config.toml
moe_layers = [0, 1, 2, 3, 4, 5, 6, 7, 8, 9, 10, 11]
balance_bias = false
init_std_o = 0.0
Below are experts of layer 9 (counted from 0) of a mixture-of-experts language model. Rows are named router (the router's row for the expert) and show model dimensions 0-159. Each number is 128 + 24 x the weight over its row's rms, rounded and kept within 0 to 255. Numbers have three digits each.
After each expert's rows: "mostly gets" lists some tokens that are sent to it at least half of the time. This comes from a sample of Wikipedia text that the model never trained on.

# expert 10
router:133107092160099126124161142137155150154115156115114126071141165109142129174143151112117133122158111178183143113112149145080115127125165119126135125111148117109144142086105163165098138092102130123125115108147117163111150091106101170147125099068112114138120126093134100126144101143135125185076096150121140110129127133153126162130174135141120119090128083118106089161154104138163140129121140145122137146100127106125129110139148131143085131082130149134160155135108144097139154088121081
mostly gets: " h", " th", " Th", " ab", " sh", " act"

# expert 19
router:126130130116173122118071165125134147154162126137161093138072130118154103143168095129102138110134146112171127150107161125120092122118081144108128140149102074148153151122139126109180143103116167141100087162186104142110150097143151158113144092124120109121146166100154108162116099108137144162173169138112137114148129121132111099136141174127140148137139158123155114126144131170066106132136106116122164160129160123099130158107138114142139139117119111095139145120113167112096139106135127
mostly gets: " \"", " Ch", " ch", " An", " un", " dec"

# expert 26
router:144149117114131100093091125144150094141115167123144118125087126128085148116172132137158161146121124155118139129151104147145127125171102144154133118127103174151126115133119136136148137154131138137164117129156166092091117168123101163122132082167091121134140078193158091121137093148133141151105132109144108128123172109131141156111130095082097108161130146151166168138145093129104113122166137114126127150125104090086097143134159117152153103152161093128107146129139168165118116128179137
mostly gets: " an", " al", " ex", "ul", "el", " pr"

# expert 57
router:134139143174079131100114125130108107120146089126124154109123135123101117119116131113107140129133162129179154131119160094118116145137146120152151125123145138104147087115076121091125142141106111117140155139184124115142096105080140082125123138139152167115124126078158110174103152147138129146107147099148114126144143117134143166092153121118110101150092070098097126147141110104093153156200124167122146134136133122106093166149122127109080135136063077102141118148127130159128146121120130
mostly gets: " League", " football", " Cup", " Championship", " won", " Team"

# expert 20
router:129163107138166118098100146124125147113150130102142145156135143128154136129140125117159126091094108112128116115127154151143124141140138109130131166129086162128123152189127164120167118051095132124132181162145120130134108121131104121190139119131141120121125116128168119095126121126155122112155108133103136137134086111153153098121112118125167113106174101155149097132151157098163088137183144103114127132188139134133141132124148157123133131096119124095142115165129115125173170062078134
mostly gets: " con", " in", " under", " during", " from", " Ad"

# expert 37
router:135140119080144108137140096133073075123093171151159152163122097131099128153102122140106108144109129123112128124105150177117146128123143092103146114127148147101155106109148100147106124146120136122132109159103166121093122106084190166121101116105100116112098152118148101148121125097118112153092109138136110166166127081189134089135149179086147121150119132123154118118126161137128136129155103152149086093117109115192125133125141136142152122164128121123118143155115143105154121168137153
mostly gets: " st", "ol", " comp", " min", " stud", " wh"

# expert 30
router:163104119116124102187127125129147120138129100115122107135142110135115114149165132153147095106131118105115136143141121168165111080108108100119172142107106096167127163166104140188139132129117115098123146141053111135130152165130153157109135152096161116122126128152147113124173096154141120105158146149140129102079133175104084154128131106116161110173121149107133119127126163102121142147153132091169100107126114157124133146161146134090116111145131165145124105107151135133120080156123074
mostly gets: " 7", " 1", " 8", " 2", " 5", " 10"

# expert 8
router:128149113119087143120139136128105120106105174142142155160111151105129102123154094154094153107138137161122142141124117122191162157119120123159102127169147087124122142132120132152133134130115091147145081099111127133126133147124129079096163137135092146088161146130150107105146149117107143102174093166134134134073082106152157117149128126139140150167134150147131098119082117141111145150152138125133141165136169130088144122076110119156155082103112092145157127178163143133170108111114106
mostly gets: " c", " C", "\n", " ===", "|---|---|---|---", "s=="

# expert 4
router:111148148140098126192121152136095076117107099090108132131094087132139161096129146145139147111123166166086122097134135129165130101127135166146133145115096135161116099106129098137157144110110134110137104128138145127135153118103112106123110122095107131128162122115145119132109117141149134124100129139131124067121118126154119121111164136126089112099102095142076118156111152113124088121105153129142106116135181182104169124111089110141103087149106136131109099067067099095117157142097117
mostly gets: "==", " ==", "s==", "==P", "==C", " also=="

# expert 3
router:107179091141149109127147149152091169134112166121130130128141111135134166088131164096109104106122134136120129131133162092129120144124120154158114139100107089149119113110115147113110094138130167120149107141134122162136126118122149136097105123172139185140138128131107122101130186141157201175137101124137171131125104106100162112141109066133147117090142136111149175102156137126125159170104141097141131121102104142120166143087142084123166144161130146137121120121120140091146086105158138
mostly gets: " The", " the", " a", "The", " their", " its"

# expert 16
router:100155113150118133116146163178100135080159160151135124122126114148150116095146121117060150080121167123109148125119128156132122172156141124158144108127138095108120110088133146104110104143136144105141127202143112173139133085168136118095080096152151162124140123148103118127119133132163169171114118149098137140128103087130170128146146103147167113096124123114135149114130155127126145132131130142156152094105136151091128164104170161103174099115121121138107126096159126119132144128163152
mostly gets: " the", " The", " his", "The", " their", " her"

# expert 78
router:136102143168142125173137144108166171098137122123124096112163107143152096069132133128110069100142143124138176116148115178103106172106132170143121138127120149101164145123119130084131127138118136104131120094122125135129115137115121161160159121123145127142126114100113121149109122129143088078098128140162171120136100142145162116130138137170101123150132140183098159074079110111156127170119092127129120164094155129123142093127128147152083172103167112135107115130128129101125130107162115
mostly gets: "ence", "ge", "le", "ity", "ance", "ace"

# expert 11
router:172114143136173111187132101122108146084147118148146085109132118148163094088115142112106090129150135106187151146138119159114109159141088154124161137125116139146094131134096115128125157128086125072126161144103173133186126163127122130149118143132151113128135117115113097127108152123145095102100149152135094137129132143117154123120138120131104100163131138177161194100094129119119112131134110113143099144090124136127137097094131168142099157132137103088087127100138116087103132157147134
mostly gets: " se", "re", " de", " De", " re", " Le"

# expert 48
router:118122134088157110160115144132158093128113111129108146193114150083125125104120128139154142125158167147150140063122151101143121116121146117154133109088086163171132136152114125108166147151119126098133113079112159127112133123135105159120125174115137113116144172114142116125160183152067156168124146134135119139092139137119120139116155108141111124153144134112102117117157145097110118184178135104111154076113134110137137127117144124128093124134126108074109126178144158115092153091132123
mostly gets: "it", "es.", " ===", "\".", "er.", " where"

# expert 24
router:182138097137133119127115085137138177111144140109173121128126118137124089121156133148163153140094146112144080129115110089142105106105115134098145137145165124095087153151156119102148129096120136152084105147132109112129123112106134071130101097130126079139088137109111118108144132102142134140127159130086111137099091116138131108114128122116123161168099112151146160142109089144102177117131127171153153124160113154095153109138129122112139122073142141137143172106171174115148117151185099
mostly gets: " (", " \"", "/", "–", "{", " un"

# expert 13
router:119120112143090134109153118101190086103136167153106118138128134108161143113162155069119123113093112147172132194128128140132164129126132163154110151131139074094142096127105128119141138160115137089138104126138104157114107139133107109116129147136137131155095146142100156165126136099142188136149142128145153134145101177115165144137100119123156139148154116138132105080160139101088141119124132120097160142131141078149126152119112087103129104173113148122107145142097164128166120100169123
mostly gets: " politician", " director", " former", " professional", " national", " football"

# expert 66
router:137158080113132145131128130148120140193154102104121170119125139106129155103141074157125118138134135154104119137163137123170123134135167147121134088157102164129160167109101170161138108148116115151099090135133128079140147106107115143110171112144096148156133103134138100169087117151137152081135118129080089110110125159131090124131127145154111121152151149154120117103081170116134121149167133071126121072096119140155147092127115111119117143123107161121136092139148110150144139122154143
mostly gets: " York", " England", " States", "ford", "ington", "shire"

# expert 70
router:132123166133129112105117151111127108132129113167132087119185135133093146163166139137113102124111098121140163098127182148137114130126103120144156124182117147145115167099140109110117141147139137156165146080119118107133137167110153141077090122128159138144164103131122117122077146123128129106081107146127157108109098097148137058154152089096165129121151136122130077150115129115169141120129110132174138131147173166113142080144124139117109139158125090148128110127126125097175103138146132
mostly gets: " 198", " 199", " 202", " 194", " 197", " 196"

# expert 52
router:151113101133139135132135107116120159166138133103124098134135136119111158118085076123112130115106105145108111113128106109164146152162169163145105122120152139117160153076113164159135125166135153127087120156146151096103090159142140192085141159114123159131136106175140096139119118150137136100168133134138140118106160165134108159140119157109123081111097088142100068127084157123087130133147165100150110165156135120134153113136095121131101132151143165132150133146160147121169137114150131
mostly gets: " United", " States", " Roman", " Ital", " German", " English"

# expert 61
router:142112109120141132165191147135128119105176149125103089145106108105151149123144124117134121116133126126131085147132127134112145121123141129128107130143107154152113123111158129158105130157153115164109125146103084105130103163101137155123141117147133107129122131091111111181108154125124137191116112102123070105166150095116102138117162127124144199130135138130104148136133098166163149143087158131188146110143112177114145171102178100150095099131120136120114103142103162118109112141070142
mostly gets: " k", " sh", " Sh", "j", " j", " Y"

# expert 58
router:109131163125139108117153138160125109100134089128178124140113147107097116166104149097120109090116142122158106144104181162135153133156131127092111155143139136130167125101171105136119159096133148160134099157113148128106151116144122118124090122131167064145100130152145151099133157160110092107146083127143126165112147101138122098126126129154126086177125111145115150131160123201128117143101143085126106082096110160142149161140113098133134113158137096158129167126102143103134141125171128
mostly gets: " Col", " Ed", " Sy", " ar", " Char", " sy"

# expert 38
router:139165085132105133113110134115126146152133140088123160108118150150129119131095116096101155120110101088160125128147136131152090128154100126093082134134137085144145197146140143141159141100158166089097168123188119130128126094100128140107136108111153119170163130167122115103133103119138139140170154147127136174092152148154155142134135168083136129116094156159154109102148140173081127104143142145148142176086114120116111109136136132098122121132117128160131148145126095137134098077141123
mostly gets: " pl", " John", " Pl", " dis", " William", " San"

# expert 33
router:104161145112112180116136150126102090147090121119117124111118107116118167116109116132158148132164123168110136133112123137152123140165113099129118131135088142150154082134111183145101121187128105165114126123166120172124118155125135142163102133147126127183112121118143107129111155121127112126129121146090109103177142129158158103091080158132109144174128155155126098142086122048131121110160098126113116131131110156115139106127111132128144138113120120090157158127134135132151099152048126
mostly gets: "a", "o", " se", " s", " f", " co"

# expert 43
router:110133107106195109079138162080141110144161122123154139116089108162107117178117103128118115116179132166125141113111146098127144128135156122145177110130132126160130137150109090112126105135124127156159109187130092119134122120130072136109124174140088133159084133132102178100161114122138130056127134159105136156112162118128075129107137158170154136147124142096148161099119131125172168089138132126138093132116141123134152144121097140123109114133134143103110144121122122132129099138103116
mostly gets: " pro", " ", " New", " Br", "ou", " Tur"

# expert 65
router:124156145096140119093173167117127124108148144095110113172160120130141140115152113106140123142132107149115179131075130143149127115136118077138116131148110116081103148164083110135155142139160091162104123112088131135081146147135142133126147125173149114131124105125130097117109137120091164086134111159117115081105168052106105153123134159125128127117139105146110125103153146154158140091113102127109130113141158088144148102145113084143094113154175140131101121116122140153108116087083117
mostly gets: "′", " (born", "°W"

# expert 71
router:150096087120193158138128107162112120141141143098124116101153123165096134160151153135110167116157131124164140170116123152122136115076100117115116136070103100101079156141126131138083122085083112127148104121093118085164128094147105122139112128111129152177125125133111161156123157158125106116116181143121121141119146133142104144151153179110133115143141130097117116125109095055109170132136130106110123151111131156112145128104121149096129137119125145098094141116116143159101134130175117
mostly gets: " ", " e", " se", " E", " ne", " ("

# expert 72
router:107069158115096125132124080071135153093136128138121129098107102135156134133185155091174158157086122090123114116168133112079114108094166142116093142131111119166104076093137109096113112120090120149091157150123136121134147134155117120103109167123131107089124126104111135133144114136151132119142115082138153140122173120089173152139118116129157123149123154118140183157147106144114104118074124161121101155151100155116155136157085138148128146107132137125132140120118153135125131113136152
mostly gets: " S", " P", " H", " A", "-p", " (A"

# expert 22
router:180079115124087142118136142137126160107133110147124138113156121128147118104150144116129121178108112114110101090128090098118185106098124111140123108178140104153133127148144132106132116096093105135155177104177059142112130154188132114098156113166115126100126166164115130137125138121134152135153144127129150138110180158101134086127144131152151122147112149112125135098157132108105145104149146102089111137158140128127110123156134134108123171080107122137164077131125134119095179125110109
mostly gets: " N", " M", " T", " G", " J", " n"

# expert 74
router:138110162116153078118151183168115120108109107123112151103101129116152124111169129137136161154100096133148107126131071089174110122107143156124134129126095114135099130144136160117074125152099121145154168153083153133159102144126098122112134113124104140105110149143141110067158148108106153141083134158148125121111170111157155167117110112141116172144131112116138133155138161149126157151115135176130138130141119123124170147117121118100126116147161139109134125088138092142112212142115139
mostly gets: " S", " s", "os", " al", "iz", " Z"

# expert 59
router:101156109117073111092100143177121106123135154124124113162095168105123128126098110121130120097105164137136155147152104102160159160158105124121111156108115127119148115131151151137159112098121117131162064108148129102141114084096138130134138103111112117121151109129132080102094121117145154100096108135144086130110116098161140121151108131128137142147152141145117164133122181099171124183147123107136093141156138152132086080129102108089135132146093142127129078091110137100115117104183128
mostly gets: "ić", " Peter", " David", "son", " William", " Michael"

# expert 54
router:129112120166131136139134090119080124108112142119102154156115100123112099126133127184111149131146163108084140126068162114152131125143159148145113120097119140118078146146127142105116090138135093122121115096094108164090113127118109087086152144087153153146116164140110125102150108096095106172106094160105132141128101108145098118141127106152115130148165089109149100172110119122137141128120110131110115097103112127136152094122073168151164096146136163142125135109107128176128078129160147
mostly gets: "c", "ac", "ec", " c", " Sc", " reg"

# expert 63
router:121124118099131111149139145147104133156192098154146125093183160115086136148154141169117120129144101112152121106127154145143108139125115096119161151133114086146145161095130154156127108133144127106122157109050113123075154169101165122150122097148141111132121114186146144140146093130152113123128101102110136141116132135126100130091135095096106133141149158066144081128130147093175148154156140097141111115154091134120137110126154122084135138141129129152119131123144108135124089175135103
mostly gets: " 2", " 9", " 7", " 10", " 5", " 1"

# expert 5
router:100149149143105133114142134135152116122118148162132122139151074141105132158149083111136113095138121146094110113130117128096151090137084110100125122128106179135095145103122136181057107113102144151119154123165097141150123149085114084105107139095124145162102132109112124130156123109137139178125117112142117137118092137115127167148135140124137133111116102084117133142106123145136144158140154121133153142135157104147181061103151109153115115130136132182125172126104187104120170098097120
mostly gets: " m", " M", " h", "m", " Ab", " ab"